{
  "n_layer": 16,
  "d_model": 384,
  "n_experts": 80,
  "experts_per_token": 8,
  "d_expert": 32,
  "d_shared_expert": 0,
  "activation": "swiglu",
  "moe_layers": [0, 1, 2, 3, 4, 5, 6, 7, 8, 9, 10, 11, 12, 13, 14, 15],
  "router_score": "sigmoid",
  "normalize_top_k": true,
  "routed_scale": 1.0,
  "balance_loss": 0.00512,
  "balance_bias": false,
  "init_std_router": 0.00773,
  "lr_router": 0.00124,
  "n_head": 12,
  "n_kv_head": 12,
  "head_dim": 32,
  "vocab_size": 36141,
  "norm": "rmsnorm",
  "norm_place": "pre",
  "norm_eps": 1e-05,
  "positions": "rope",
  "rope_base": 10000.0,
  "rope_fraction": 1.0,
  "qk_norm": false,
  "attn_scale": 0.177,
  "tie_embeddings": false,
  "parallel_block": false,
  "init": "normal",
  "init_std_qkv": 0.0286,
  "init_std_o": 0.0355,
  "init_std_up": 0.0409,
  "init_std_down": 0.0409,
  "optimizer": "muon_hyperball",
  "lr": 0.00603,
  "beta1": 0.95,
  "weight_decay": 0.0,
  "lr_head": 0.00549,
  "grad_clip": 0.5,
  "warmup_steps": 200,
  "schedule": "wsd",
  "decay_fraction": 1.0,
  "decay_shape": "linear",
  "final_lr_fraction": 0.0,
  "batch_tokens": [32768, 65536],
  "seq_len": 1024,
  "doc_mask": true,
  "train_tokens": 431900000,
  "steps": 9510,
  "dataset": "wikipedia_en"
}
Below are experts of layer 11 (counted from 0) of a mixture-of-experts language model. Rows are named router (the router's row for the expert), gate (a neuron's input weights, with its number), up (a neuron's input weights, with its number), down (a neuron's output weights, with its number) and show model dimensions 0-95. Each number is 128 + 32 x the weight over its row's rms, rounded and kept within 0 to 255. Numbers have three digits each.
After each expert's rows: a language model's description of what the expert responds to. This comes from a sample of Wikipedia text that the model never trained on.

# expert 7
router:141114179122187099105142158071155104076115154173140143104136218123109165186103189101126132126163139129115138092122087093120078072132112165153086045158164080129080110193152163119099137085065109116098108161089127083130162125124127119122109091155083132169142146091150131099111086064157109102
gate0:170084072105115136157159147107121160144132113195112093086136142180133122107132136088108123144113087136075129119048105123158111146107086211104127089161130102079156148142129081061119126121147151128146115131105090130165083138126126123069081183105099133070133155122191164084117064140099150136
up0:172140122128160119152148097114131110136160176141132087107114180144135172135128157148116120151100066108157101069141106118121149100094190150181181119158150167184158184111164123100146084131138117192097205135141128160171112080146136147091117155109126191125142094188098086064115140134112085089
down0:110141155100093111123151112108085162093151139146135048084105143155112142120109151101130098088101150123068093083082129148167107165150108110138155102098183134182176171137157134147135185099114095155158125109152121107124081150156127116113083066106106120164149134133134142121086134147070134092
gate1:141110174134170129099151133126108148132134138123156111088102144134088089100148148131138166127115067146125155182097099111101133146095101125126111176139180108105127137176146140113094118121123049074132089064094087058163095154149153106126081145046091140131153120122176145084131136159141125143
up1:083090119073134120121089157058079147119179093123145119145167157130143111061124153137161187134157100079112151172122038159049116103130164119096104184147138128110142090117078130140175176096185173136105095144136127081110132092120139184132133102123136141109106178147096201183138106084147149108
down1:183147118124089107096158134109093128170123091150200081117203144148138175158151165119129140132097108111094109189123147106150095101155107106104170140135124102106138131144097141075137187155095198102159149132160131136108135107105116140104138109143137121058176172133139113106144086154081122133
It responds to: Vehicles and military hardware. Words and separators in texts on aircraft, engines, cars, boats and military units, such as Model, engine, kW, Battalion, Regiment.

# expert 12
router:085105153157123096112150108124129134100131129116196159080129122026136181187100183112160139123055132166169144157129125168153113135139104112123110162187177117093108189141087102097115146049116171140087150133155105056152146130138122153184149156169126125149163106146106076175136148188122151129
gate0:163063171159103118164107122158115136078153120160114161139166086162127133082132146080103173122163120120098097063165164147075132131167140101117129157125173178117114099135166155129127129165169125107120104127035123088112117083137185150145136136117090175202112121078102098091071126095148186119
up0:107114139113150112167098111215128160130120139092124192116126146108149180127111105120147163094154150138135130115122185198152062070127133162147114147117077149135135133102051115133171099132173161186152090140133110132163126158152126203138138090163146158067167102149135150107114131057127197142
down0:035097131097128085116113087132087111174179045132117111099159157110119107091082131112112141146128136123167140187113097144145133145151073110140179113116106155133184192123105114157148168115048224131098176108134115120148123073099106125140135129122155158180112081124118126114113116147175102122
gate1:121082121123188139067145137150104143085145148106158139171107105101107129156173107132100174090055175152094160138142125161122122111112127124140126142113117119154128115152125117180086122161096134140119175200174148114106178130137148082126148195153180115142118134106155048116171096130159090079
up1:117099152123073096109141113162134123102160168156122143103155153163147142104113107156143114185160089243122135149167115145124105102129149134104175117148089140095123205170064141124159129160182148164076156123083068083126164168106129170144125096098193186118144110076133109130112174084216174135
down1:114177137101134154131094117129067104128119190147124106168117128148111110095085130142179114148157052153169132059185155100119092061058122140096127126106135133157123130109122172085115139117140158111202119129125103101154086169173075098129187102090126161143143109111167156114165112131140135167
It responds to: Personal first names. Given names starting a person's name in credits, rosters and biographies, such as John, George, Michael, Jean, often after a pipe or colon.

# expert 24
router:148126149143120065129126104099162138139163088143160124115162156109145229140037157148158121123142091132143146175121117131091101152142120131065061096121124110150125063167116198079159117090131141091124093086062150134150092125186070184165139130110116160179206137075138110107130106133153117158
gate0:163068129091089165181123107153186136124124154094150128170123132087157149140055112159166083141108053134163150148112137132094117108105146135106111181132099143115112130150130124118097101172174170187155140067164147168103101099133107067173140165141121152124143117149161119163124102116178104151
up0:133126097112085169077161107161097186075138067169153137140092164178154105128112081135118110136167109080131143098131126105114165108161149167128073204149140132100111101177104120132181176134161109131212133075178153157126148106111111092134148180158138135097163143231136148152169121173168115094
down0:124063127103096148148155157091126164129095101092131158165107103118135104146156137092134157159113141113140146085153100163144092115086094132143087164144154110073176121101101123128115181130144120102187188111138149128180197177173166188150139167138078093178137161104088088112114105143171105078
gate1:123148080154122110094103101088138189146183170153137145137155143112101102171082089116094055118154148127155114074109141196157106167130151123140135085135095158063134158078120125135111153071082138119138213061174128138104138143155082124116187127120122105160163127125142122142114136119144122132
up1:158142143152120157093137170078140085137174091131135143156143114138153191138090141103105182150144181182093170090101098133050146115131189194167157198146128195153122136157135081163166079097146150107128075126128144110178150076080093156089095105112160150151084116131131130153165104160096109069
down1:135171176164149166116164145119082065152068153119123155135104121145153113160055170137141124110126146145061171103182130097136165078143115206161166049093179186147127090158130121107150103154203160116077149103097169138119136131122161109142099106168138110066078173108102109127108067105079109156
It responds to: Common noun stems. Short everyday noun stems or word-start fragments after a/the, such as land, head, art, water, fire, music, often completed by -ing or -ers.

# expert 43
router:087126111139162098116184164123131119050133144087151170110126106086093219141114172153162164107113137155093093145130152095142083114144119105094121102125094111127088108146157145104145164147062165148180140109093129116134156098137140176073121094120128132177167107156111101107102142157135135083
gate0:088061159166218134139174140133144048169178154145073175077122165099103137121136105103163080102183138163065127098126186135126132162149121116104136169110157155169119093118185140084127112145191127112088151130094152101158134129096154100180100115093084124122123129145148115111134158075137134107
up0:094095172112182179139153186148131102148146148138104126132144139131075116161123081133150102104176124104129111121188150073174186101111127143064172101133080124137094113087128170108091157145139083122136103098151157118082099122117190132119062119114109155117115078170110162097092118121142117141
down0:141150129195095078123190205052155146175156142113154131199162123109111109098099089119118081167090140125090154131120162115153119179134123127179139072079157116092176135137174086157184127083143149169120167145090049143131106148124136073122149127065102069162152077116113120141121075138131098071
gate1:118102106125085109161150140126064105104176157149167144094154111127171107129193064170115118152122068161102171179166145145134107070118218123168099150100111130135117121165171143119178189106057157096141140101148121123163125163111162109170067118160140132170153127154109153054116123167133123150
up1:109160107154151151129113099163154130107133156109141116192113177098141132146160121197193113141097112086092139144111105131156142087095121105140120150154064160181169133121088165115121090121165133123116111100146082140177175058139183143137164160126118166139072132108139184176149150086187162115
down1:147141094158211100119090176167081134088144089133158134129099130148185193172133106050161186124116107123113122108141134200082133167098130131083111117161103122101168157169099141081149166109126099112135094155153166160143164075073157162129142106116093108077148075124151168146134175125123144169
It responds to: Month names in dates. Month names in full dates, such as 29 June 1946, August 3, and May 1, often in birth and death dates.

# expert 18
router:126128214148183133088114084179142119145124152159155175161120121106138106149109161114165102105124132193109112135161124122100102134146156144159086102151128111073100045144081173165088180129141176189148125112139120164125133129114108124085120096167133134108142131143117073167191138140114137150
gate0:062162140116134126151132133168099117093090160166158126161131089117099063132120123151120103161132078132143153152121088160122136124113104157126141118167106137092133106086121095124146205133098173089179057169134212067119117106132108155149070142111142100065081090163092060138138124103104094084
up0:130098153156176126135135174205132084195167127157111146149107175090103129180157185138131115174129143141086112113089131050134147136120086138138133102095093138132147073057138127093101152141157155201124146120125157133145145077078158099130140103102159116134089146097125121135169092132099139112
down0:091144163153171113111125096159116116110094102187107187139157137168146124233166105131056107115149132118119126103117052046177144184123110123068152138146118140159174115149044135119079157129110152082110121167123170086153136134105122148105169061122131135164162140120127137147111090132092118124
gate1:094096124114145142118090179155142154136104151141133087122150149110135127091178127109170090141070100153115099163132190115100114134137156129152147145073120126058127132078159118124149178145171135188177153092094103180097102152151090117096129028248174153063134146136100121110160106128117129138
up1:132132099092037097214113183174108156124168118093122128077128140096174149073134176111171131109136138181146094173172137092095101132120123153128134137143196132125104141138066124137103139168110119101146162172108121099123085138144098138136101101076138138201146107147155086174168126085151157104
down1:086089110132135202120191093196180079135116162149145157151049165129130101196114110235100129140151133141118089153119119084162172122136161127129152109110128066127138133121060124095168200124149156154086151067102096151150157125133122119105151119076156139117116113136138093127111153088126179214
It responds to: Geography article filler. Articles, is, and units in place descriptions and infobox geography, such as km, mi, sq, located, north, Highway, Coordinates.

# expert 30
router:113126174159169104090115182121110142111161148092172127130150145091118175166140163122233140109136158091130161139085117182136118100198168101101110159207140127166128114134116172122140097119104173154100107142120183091145119118091138171121135100092178143132156186164115118132115117085103117099
gate0:109113125117118136135188091143164174096166121100106163134193140127132035163088098157076130143158135141091126157143154163103132102136097169081145102116156160115144118139135103089130165138142087191044099117090137154157103162104173095127202145113145156140134144173178159153120089152155109093
up0:140151136139116133090081155080152155146085122075148066133093139085098120134118131118146029128096141160112080126163132101117105130079062129095134137117094145148091138165134122114132132194131112112071121175113115102104147091162147121110097077095172095109123124144168118161124150192080158136
down0:098138098124099069072138144183129132125149101156073112107137098045124186156084112116115088147117128081124117142097154119107104111156101119149099128130102093161095103158060069136111141142067108121092114137095099177117132153159180114112114156149145159129169128179124163155161098161132165122
gate1:152165147136157084099118138091092150142118160130114125121106121177104147099157175131155200102146124139127130167131145187151178149123255095158146148150092092127132142134167155043156134103154179177096112124072148130161130127100110171129133121178148107130142195075139133080143157061094079121
up1:124194101132090134176164143103148102046124126081097145096188140098159082131107160132153196151102164089160070130099200120118140122098138091079123074132118123089125119144142107133142039100127139152144159128157163166154111141134157133090103111200163198090117179143087113132188146173167104119
down1:212096133141101118101125107163069181134105158168153120133149143136080116116125093150061125109116096176131157155118154166157143086096173150144126156153163144108107087135132122132129201108161129118099126161139151160046140131092159074181046141145088098158129139134110111121158117138133104215
It responds to: Surname word pieces. Middle and final pieces of surnames and other proper names after a first name or initial, such as Smith, Wilson, -ley, Cre-as-ey.

# expert 55
router:076150145057164105139089140127107125107145121084086156109169101155121152199190124107121162088095192150157106163137154186071107078185153125128114087107153115147089135102081142169099110119067139165081071161190173097120169162126141136134108118148093118135165064138099094105129131134192176088
gate0:132121118172195097084173181080126113126171094110181105165068136205154118161128139127188124081135144114116166160091111199020177135113143164108178206154153104159097110110088133145101124133116116115168131117128149143156168111066137140089110156062152169098145202135139082145125092079132105134
up0:093097114146173203094165160019147145125142066091113150109097112151104133129178186075126121105140190150138113103106106135195108134230171119138160119188083139133112154133129158117183146111157123138138093171149136116074146118093115175129161189153146129087143123130138101138141157114112135108
down0:116090138149153144112133138128044154186146123054133098161103147100110181118141150082140127089119152117127121101144144120140118079150076146175093124146115153104120106141083180135118175131055104200136069180091166131116178103136151128124102104106172120098130076115059083182120109155183135102
gate1:079106137113148124113151082130066105159201120119163143107099114104112103211174164111116067137045164174096115128118133167101132143153157174119111148149145150102111064038107054112115112154109133157047075167115178153147096122086199136135137115113080154108161128134172125146157174111155179047
up1:167126106115140109176137115115099130121106161126108110137105127120124110067118127106108173099165150225216136096123105165117105157125154125168116114189142112132090094204107098145123112137126187113125090110131158175096186146111113113141115120134072172074133105135116108149134087087189101159
down1:173134102159129104126157159095142174121068129142131162192126166120146158093098131085093115132186092135184148138125106074070140097133066109112143147195139127146130159213162128087151122127185158085180091119129106142140122093150044131113144119145127131148055148084081093124119122136101112132
It responds to: Word-internal letter fragments. Single letters and short syllables inside foreign or rare names and words, such as Circa, Bapaume, Kouassi, plus initials N, J.

# expert 16
router:078145206133146146088142180125130131015151210118115138169148119140081161188122178124127179092050170120098185092184113148163141130155137146112106148151149096105103139158152228121143123075154141103087128150096132086158134152140124159141106122146143119134118151105134075129215132162130098114
gate0:119129167159144139144113168178116149077176115121157155103116112170099139136130111180112185128112152171088168085121155149082113147154127202088185116184131100177064147134182156135115130153160171162091134139080078094151120065102163167084156115151131136127163169151174103098142104113150128160
up0:175093158106151129129182164183069099153122150156124107078142148092098092100117159190092142131127113080136125110103134091104123148129131130097133127149117118118116127181129168098064128143131120151157175153133131178094133124190130098074106113107158117150117151151062169108100109130085188115
down0:154136138100145093145111141104072121139049204105137135097084150067108104109185154124094130134130167132144114110058098143128155092082079113056102084140094192140081120141204102156111136127088155162066108104156102160131099152178150098129155143125116149147183143102054117124105104142192125132
gate1:140161095087140099103090159087123163147117118062095128088115109103125189173139132087114114088096101142179065098174205129137156094105067142117138154123142155100108103077134142091087144100114100143117121107139146098171098195146140076159162106139145144143128127100112147148125115132166189130
up1:113136126150107123191113142096113140142123151091167066103118079144124016122143142092144154090099078149136158123146145147175157124178100148150167153073134150132218103111128192161143205112118108128152114091106116108196120143150140160119079108118116147112086153080093133152156124130045151128
down1:088168178125181138123118091124153145119140132159129119132090117090150100113112142149165171131162133127095122088115172147137138113141135154104085058045122046099135136140072111140146167100167073121188163172160155111127128121123112162114098144143122145129162127106053201086172222187144099050
It responds to: Be verbs, league names. Forms of be (was, is, were), verbs like released and returned, and capitalized words inside league or organization names, e.g. National Football League.

# expert 59
router:119133091134113113122139125093162162112146075159098115158127121126091165139130121087138146126090124145151109112165098142153092150154147099118112125171161163074052126102061098108149116092123146156133143123163135113079143144078119164145127143112123089157141137170141069135136130125164087105
gate0:162171114176132139149143098056079109156121142134100098140111179144106170115182148145177097126137103095129138108153143150077154080132124161143096136167152115133104088105154058137091104089125185167098106141110175129105142075111147156144104183124174138169117140144148092127173088069150138095
up0:106100127156128084101148128120113165119139163102117117169090124139095134180123158143131121096125167114128110094145174091110138096089178115175102126095164143117114095131146158149153095112071123176134139103157127116184196132136146121105083171196130168154127106105189123162129165179132117149
down0:106159098123155097098128161167147075123146110124096136189111145171108090188097139121135111081152147108130178169153148105144135092113080138063134137132141135133163089106130038103132147099169105150134124163171130175096105179105110127117116078147164116081116171097075118145111128129107176084
gate1:108098149145136164135134099130146120120128090148181131116125104130114052179113129176120118191101117178073151220082075091105125205100110147165125161127165129139093127144079119164154175224182111105136177121127152099187130090173159164103083105121153124125150196127093175147107118103170200117
up1:103115180163127110137050158144070146169128160119172151062136116101089112098117098113155120142189079102150173162122154146114143178128128151130084116168162144150163129099152102111167152083175106143154128116108142111137116107132164115115174162097134131099172183142116124159112140113084087157
down1:115110090118093110137100117120108153182140112100075147109133114172125235131164136103114130105165152111128125167154126109075112135123088088164114154124104118126079149114153149097092115049177114104125141135040158131159134129092122148175133118127164125127181149102114109080172113108121171085
It responds to: Romance name particles. Spanish, Portuguese and French name particles and articles such as de, San, El, Le, La, Al, mostly in personal and place names.

# expert 11
router:090100201137094037166152099131137121099112199158092154089136137113167155160067153154162179114112147196082190166148151163156072113067168125126048098151120135101113110143135169129095181145116106170152164093099130154166152149137108172162091109106128171193150123068130092122137139144160122156
gate0:186151118139165088134126110169133175175117118130103101058144185134096116138090152138116064121176122177072131117127147109071085112200183172127125103145126181190158055159082144192137117109088174173145112064118122145113175093110140121166156100178119124165146121118141105105158081127129131106
up0:154114138107087115143171163127155134090099109111137150112088130104091161108163145145134153134104106124113101138126128131160117134165156089100146132092160095095118219166088076142154163161117082107116122070132086141161117122109135089068149171109128191178159108105168114118107114114099109143
down0:113171124122129207130124065116115092172129149184158068155138114129135068112113121147082090120156121179158175158136097154087134146140036125137124070105193164112139111170133150095130120067114183142156109126138151067116080150128142129137171121161160131084103113208085145155103143108148105094
gate1:162159162127187153113113123130160097149135117163093148135130113127091091159100106138200120128147106096142097156134160130167172064163154096093082181156159058159112045130086132111124133097130113119119148144123115142075139148110069074136163084076091150150194109048149094123141130111101158127
up1:121199101121138090110103130066145085143161167145123155131138070125132153103154117077110146122122096146168125152107116153153112177179158137134139156086123148092146137114050172170126106132171153155168163092104157170120106112151146086116156115118154124141121169083130124142144175203108090144
down1:121148099079115067129147160133106176149151173101158132145149119139133151114135151131156097127137092111124133081109080175156083128111103138130150087117104169075143135109106098136114073149180095190125128095062133165123112080192145121112124122100164157114117105110179128169138096136132101112
It responds to: Common nouns after determiners. Plain nouns after the, a or a possessive, often followed by of, such as series, film, album, team, daughters, stores.

# expert 40
router:126103152158136105178151126163132100134144132176149115182148174081157152187144121163129123089117162175104132124186079202120085110127131137089102115177097106089055227184152096083104078114122149198158119151103169119125149100130114125112132184140128151101126124111094125146168093137155100157
gate0:105148131115066123133110100149171149153170127145144135172102142163135114111141089138122159101162118126116151164129143131120144119091091130119068113201147111117114045138127177138141093086117121133129130122186142156126118107109154157146169112116150125110135185124116093116094083068090172098
up0:119083150179145115122155112079092134157213144219198118094085103072136112081133138170116106158127104126087112097133094107148124161134105122187180150132140138158109109125094127107145164195134139183061102099110148121124197103150129150094121119137079097096149123054168119137119121129100130128
down0:139115149193135177201123179115131055195165075122117146062080115171158111166076125119074110106161142108158172163118110159154163144136107115199164153086148072138124152103113184109084100103128088176123133153135148159117158167115149081153159119097118140121121129142160126157145135182107097103
gate1:124113117121117110131149099179084078169122117182146099176103133076133115160111189171117096152110179176110126111135159072111080162160134121152116096109155113118065096171131059099109223178098180124145138132185148074118134098143117142141117105200122151113142162076118129167071184102105144135
up1:114180125135211167110127100151078112087067114092132159140086111078109123204129111120092038114144133092141117113096125116194101118091135223194112115106065151120120104154161084121180128184151167132124095103085189091072160097150115075089170082068210105119168136131141114118130096124132176142
down1:175092127125118162175191060130136126134107133159117141161122112106083159124208077222110104170133126156125118156107114136094111084104127113117111130119106099135137172110167142122168089141058039117127090098151172116169120121107139072069100158173162168150105109132114075122104121159103137178
It responds to: Prepositions. Prepositions introducing phrases in running prose, such as of, in, at, for, with and to, e.g. married with, history of, related to.

# expert 58
router:111115129135137121150168155132089164109164149116135172162133136112142086166135128132147140072134133102094148163133159140152109145170148166103072123140220110110096084157121139130107140129091100119155104079176157157147148091116121126169146106095117126163126167172125093169114138121141148118
gate0:079094092117097105102151119160137143092128164160141104169086147167163157131146155165094075105083128127075144128103128113072167117103128187117152139138157185089124099134160170149171118108133153115123127100151110166169093100162038112104097101137104145078138137139140110145112125124071091163
up0:139138122175141130141154178108127140216087142150109048168127073165084123156158144169126151102108140111101093162108180092098104105076131102126165103085138128145110153131141108116145133108121124094100101150164137163158142111128137185100106129140188140181150091092206109150140137108134075084
down0:157083077111133187153115020102103140095119179124140178103185139194149071084174121115147133143083084137124110126136125169128085161120171158086100162106177098143164153112133133151134154124093111104093170109116163155111123108114129140159152108150110076157173125162108085094141130112123158125
gate1:084160160128159122160117141138103162122134158106099143087139177149122117169171112096109098133132088114085104161102134191133144155156096094163088115170124105140120106087090087167157077112092113145119097120134169138131118155093165128156110154118152128133117183110164080124097168060211099144
up1:170117165193099151162131129110145119115103153113104163117115126119174133077053208137171072110134156110079102207163121131159135131102086095143150144104138121148083127145174138164128083120136087154148112119120114182158141102163105148099179149196149154149132136073134103136115079129153183117
down1:143131118120106128179129094048150109133129121143100073131138121121159164090125116058132125133112132097076124076052135166144158118147124104089149123171173128129156085100009122135132075167123088140142152091120157145167129130100132121116134135119098170121122164096136123162123067102123133178
It responds to: Foreign-name fragments. Thai script bytes and syllable pieces inside transliterated non-English names, such as Ch-an-akan, R-atch-asima, Hind-ut-va, Mall-ika.

# expert 45
router:121144132127118106106165169157096102054151148146178160156134124103160177164086162130122159102135164139158106135185133098122055169156128123142119048102129115121130137165132133133104109139078116176134123168084142127159160097125110219072120135178092142151160085095153121123140105151183137109
gate0:126130170191137097105165105156159143117143081129070081141124152152094111157113138100153147098083157167134132111184152164183116122139148105099138174137123129143063106175156110121080116181111137063127129173116148144145068102164157162160166150148128082122182150125102199113131121165136099054
up0:108124125174162162165180138207155133150165106101135086141165131130130086188139116157097122165112103104130120135086142209197135155162122182070144204118138103152168172164134167143147158110132102114134082177138112105159146126146081114163125144136087127159143124158096158177129076118106105150
down0:110088119144148121116093154072180154121138131075120146123133159106142089125200119054121100142175100103129158098083116172073097083103101145165099148115105089132089114180160080170153092161141132120085121060115129132102160142123111020151150083127139086117121084049125120119096095135112130132
gate1:196133146107130095031134122150099118086145157145125148132114106109196137112111091087086185118099103121164108113101071187141108122164150126146128117124112127112112142193103126153073119129094150128120142140088111118125094174125111155138128128106149098130107120128173149121107123168148104112
up1:138149135104165089155150125126071118145075162130105168051092116107149125151169090153115145155172131094163097118107097142130176134113116118165133079085115149105166166118132151140128088219135119112072102211095105129109116108172163149115122134152076172143131110073175145077092123167187105144
down1:137133141116185179097098094137089127179130143075113137142135118146108141108108092106080170167102163065098160112095094172107159074141073125148157089165156088105075100119075160173125070182117112110121090142108169183124159161093127132132084128128099126107034065134169146123039161176113094121
It responds to: Name word-pieces. Word-internal fragments of rare proper names and transliterations (Sk-yd-ance, Ho-os-iers, T-and-ang), often in taxonomy or tracklist text.

# expert 28
router:141167185107146131130070138126143138095128160116117118133152164092106224164064110086165128121144153213117149101126082180138090134167138135122094110182165162120109136119161109095051120092147148085181114127169134164158167113161145147142123185170044102132156089143122137161125119134159091169
gate0:141095087134126102117169131132114118156112110064162078133181133146074144120131147093123126132128157120118120077140134156122098124116131152092180176208141177126116131171164072147089084161115152157192127177156109078148137091115108176157085135107099139137151107118122192146151061108145142098
up0:174134139127155153152139129138082110134174053083148065103148127075120093154132145139096114131156107124107109111130158141115173148116154131081090128122162129161153117170147136122130110155065095160091072133136161147112122078136193111087119131167079148192145174164180155098151085158116108124
down0:114118098075081076119132072156090061140149159101129159145116115127061161114129177123136173105117133128085182161089166137124139116139126114109142115145081114091076108070159137147106121153106195163149173160144117111152133126090110121098210105145137091119143067101091075185143144144134102107
gate1:116124157151155145131123120128127168110160114100084152071123126104126146114097129136169134118120077123120123158150121141121112150099159079091108099108156149147107124174094118107168108097052043155130109115137113053167136059129140096073183128100137099166168098114033196101163144133159160111
up1:159119164140095112096081096103150172038154145137129084191141127097165143151151175142089087076113137191092083080148117128141174095091152147123143096156101116130119155178150078158139093115190152112145201129127161142165146035031131087119162123141138164111124111133151108101138078167137150177
down1:138119132109117129064084197188136124071134113147065146208081140111080160126169130104133140080142169117158090092103111118121115131100088138085156124118135043147087147152124094142087074159092164104122181154141096089140117080080067074091192161119156166121206160166121117181118080076096141104
It responds to: Articles, conjunctions, auxiliaries. Function words in running prose, such as the, a, an, and, its, his, has and have, usually right before a noun phrase.

# expert 2
router:097132141165160144085161138122152098150124112083182124177110147134101184169139143075157147084137123119131139127141106184120136168164145084138128153172173115115065020114127116103152167099138130123132139125105152097141149097100103092123182120103200070147154157123196102164169103067128143134
gate0:078106102156122133115153139174164178122124130158123134142068135101131104101160139130197112113132197141140124124122090140135122132183048168079156110109082180114131118133158171184156182155097146154132150171083159168110096166174141092155129161197100059107085169160165152116128121084114101142
up0:157138104167134138112102166105129146123081135134118150148195117152128131057109130154126122148118125116119193180101131170099175139132159197140153099123077162116107157143088110161082175163162145093073135132136180195142043073142129102121145141119194102125132184210130117133154134148131126181
down0:134182127145048139127117199179139164121164113144100109146142145210138107145109172087103185181165147079140180097139162139116141083112093170157132066107173095133157038163134121121143113076127140135071148146138190104122144166114123090103120110135126110077144137182156177145154174107147103089
gate1:136139101124096113080119091152160174088153128109131113143132123177122144156041088102159117153100182108166126142133184162130126153142165158139101178086039116120074118109143089095120154129098121080113164145165132118129152186117156096120175179074152109122145093090141126080167138122142101131
up1:162172108100132194140148110142166119165152114095119109150187165166161123186138130082131075121121097137174110108164137180120161157134052114146107176140239174085126110127133118091149144083180094179080129081155102170117133103112096131136183118193151162096144129130158096128112125132160126174
down1:141154088065159161114105074141144147076065179086133125167134135095140114081075184182107137098096136111091122134131107166117101108114122180130140111118093154068144117131065177152076117101155174144120127098138166086071118165139098139136106109157058091150105074131067113116136085150089110123
It responds to: Non-English name fragments. Word pieces inside foreign-language names and phrases, especially accented letters, e.g. Pedran-z-ini, Espa-ñ-ola, č, š, í.

# expert 33
router:076103161124146084130123115122122106054164131137147171199106143073102175113095176094175168172096158144062138127156110146097124176142166166185137127098169081138122156161176140104194145118119133118106131144118116082170210129080113188107116114107177110137121186145092149146171106104111122123
gate0:062113134160152129124088161107151171197087112161142095096145131080157186123151144133115137129064068127084166174068161165165171132115144121154128148124086091095099145106137160124109159134095155078064119143115109137178068129155109133090136147128128142107167174063101158065086154127101138150
up0:108157103120170146144126155113116088095149106174127091142129145131158111110139130110095183081140059184136107152222108144133163174112108131139130149122113091086115141070110124110158117086118144093217160159069073092103097140119096084101128133138148170091116123139105152093141159187104129107
down0:081123117109070127142171127148128111103163069083083114105140115065091146181122132123131104114161157122110080160134077089069175130083136133132149110083061179103135065157167109161117129089133102126149100156104192135144081121109158137115118125104065100176168086114164135109089128134147129155
gate1:148151127070090113099130102096136162125087173134124175133111110176123145082157166067135170103184174142089139125143137094142101087133081174127145138117130161114160089179089115161158172118127144183171096120128172163184180108094119189125094152124095161061133132170036099149156139116116186136
up1:111095103109161106117196134118150124103119137113090017158090113127110111074107113108102119057092155115152135111126067063124114128106144087149120154178136124123129099108073133177097142146164107110195119059142141124106152079059110129097110080106113133070093125186117114148123131124128146092
down1:117123136134101186116114109061179181105072121153161174166164125143092067105182163162061161078192109172101151158120171185188123113152137136118107124140131120092029164147137145086140153156165153214096083153123146129066105113196144159136121196165132133151208079176100084122133138143157113116
It responds to: Place names. Place-name words and endings after New, San, in: York, London, California, Angeles, -ville, -ford, and word-final pieces of names.

# expert 21
router:175137129130182109146137197177103184129126153127162146152146101051119157144107145137101126092107165186126162152157104160162111107090141114189149097113157123137104148151139184137122162127135167129117145138091134147140126059120104150117169121115072108139082097139109095127176102122149153077
gate0:157095164119123172140117141161159164119124163123138101093138126120056113117152126115156133110100127154157091172130091143072102106107189073150124115132122067139102144113137202091135172131144167154095130127089150076101186106105126149158133131119131166137113105117139127156109153117124143089
up0:073102166128071135162175115157118104181120125111100148089082103131146136083107142103151140106111124164114114151123173112108143117125084183108172096205129171117138156128124144136089123126138100071113138165154046142164100136164087090129070095168133147104121121149077131115118191190142208164
down0:088114077131153123096190109072124124123054174114099180195114118086105137103130183121130112100115111188179108093134066101129145073177147117155196173145057146146119151108143113091110133115109120108175141101187144149151124178109162069137139126107119163153140127158114114117115133114116165158
gate1:108079158122138158078124180120172166173087159131128159105131159106095118082108123147143197138111151089215142101168140164159072121133120083138190112113134144102155127118113210078143102139125121100109153202121105114162145142119140156107199145070173129160039108165119090152132136150170126202
up1:134127149223089091115157126128156129125119129130182145137176138130145139143073145134153099118159115118120153149074107130125128074098090161119043125158118129180144134139097103097070141109098158094133161116125127156122135122134101138120199141066057124122119115102094183091091089096105121153
down1:107122160164124141118094080158128159098099040112144092184155108131151142188042105151113132160191091052116116166105052166123128097126130142093117126076164136101158058124137110073123143091093172112107137097095119072097103097122088069101169094098160129071194129065115131139092176081116116160
It responds to: Title words, odd pieces. Capitalized words inside quoted song or episode titles (Is, God, Your, Black), plus mid-word fragments of foreign names.

# expert 48
router:128160168091099040077194136170090127141119075114155109121199167045088117148116128137130139103130208187091109113172075159110081134181137164157077123091177127108059114096186153131134143070141191106174108113136120158147157093149121176117190140160102106134136134141115111161144154177142139125
gate0:113132175105118084133129142085102157107102064158129120113129097119082109118127183060154120079104121124158118161115052102184139129165151131143162104098173142143165086197162153125110112125105162137180105161135146143135144087097103117097146147146131108150155129157088109115132151127092104154
up0:103121181147134092096153156157084145146110089129075142091131115109113179108126084113067106113117124145113121171147143083170128127098154071155128078056093133179167073063137134136136118078161142143171122173079100102122142134131148096126087106104150119126119137146073088095134110161094182120
down0:202119164141145112132145114125067153122199067120155121149141113142119132091118067158128091081100117155181133093140128162130144139121097117112083169147121103146146211115120123132100154098096094088091129107136138069118163137091131104107092093079128221129131091160135122133111124133118161089
gate1:168142140126170153135200128141171170127108099119154107133182127150147042065127121207151099178145149152167127127156075117096129111154124152113137150153140148140141170100128161139150158104130145160083172156094175190146122067132115123122162139160103138139153134154148169143143098165135118115
up1:073175175110125089132082158180164116144159128046161107041142146138134156098099111142132064150142138099201144138115112098132127147137077123156112110146132110149108144123129132070112144120155125095111136113138080135094196127099137175133136133082084105138144076174162103095099146132135118152
down1:079117073076162067138132163126138171138113085129129139129097103116134086152126139103188144172141055113113184110107104101131162156146146131128138099106132180095225161105128142133137129111131150136147101153090160197103136114108097078170161156091177101128124159130133206142105137094132109063
It responds to: Clause function words. Verbs, auxiliaries, conjunctions and commas in running prose, such as was, which, would, had, because, However, that.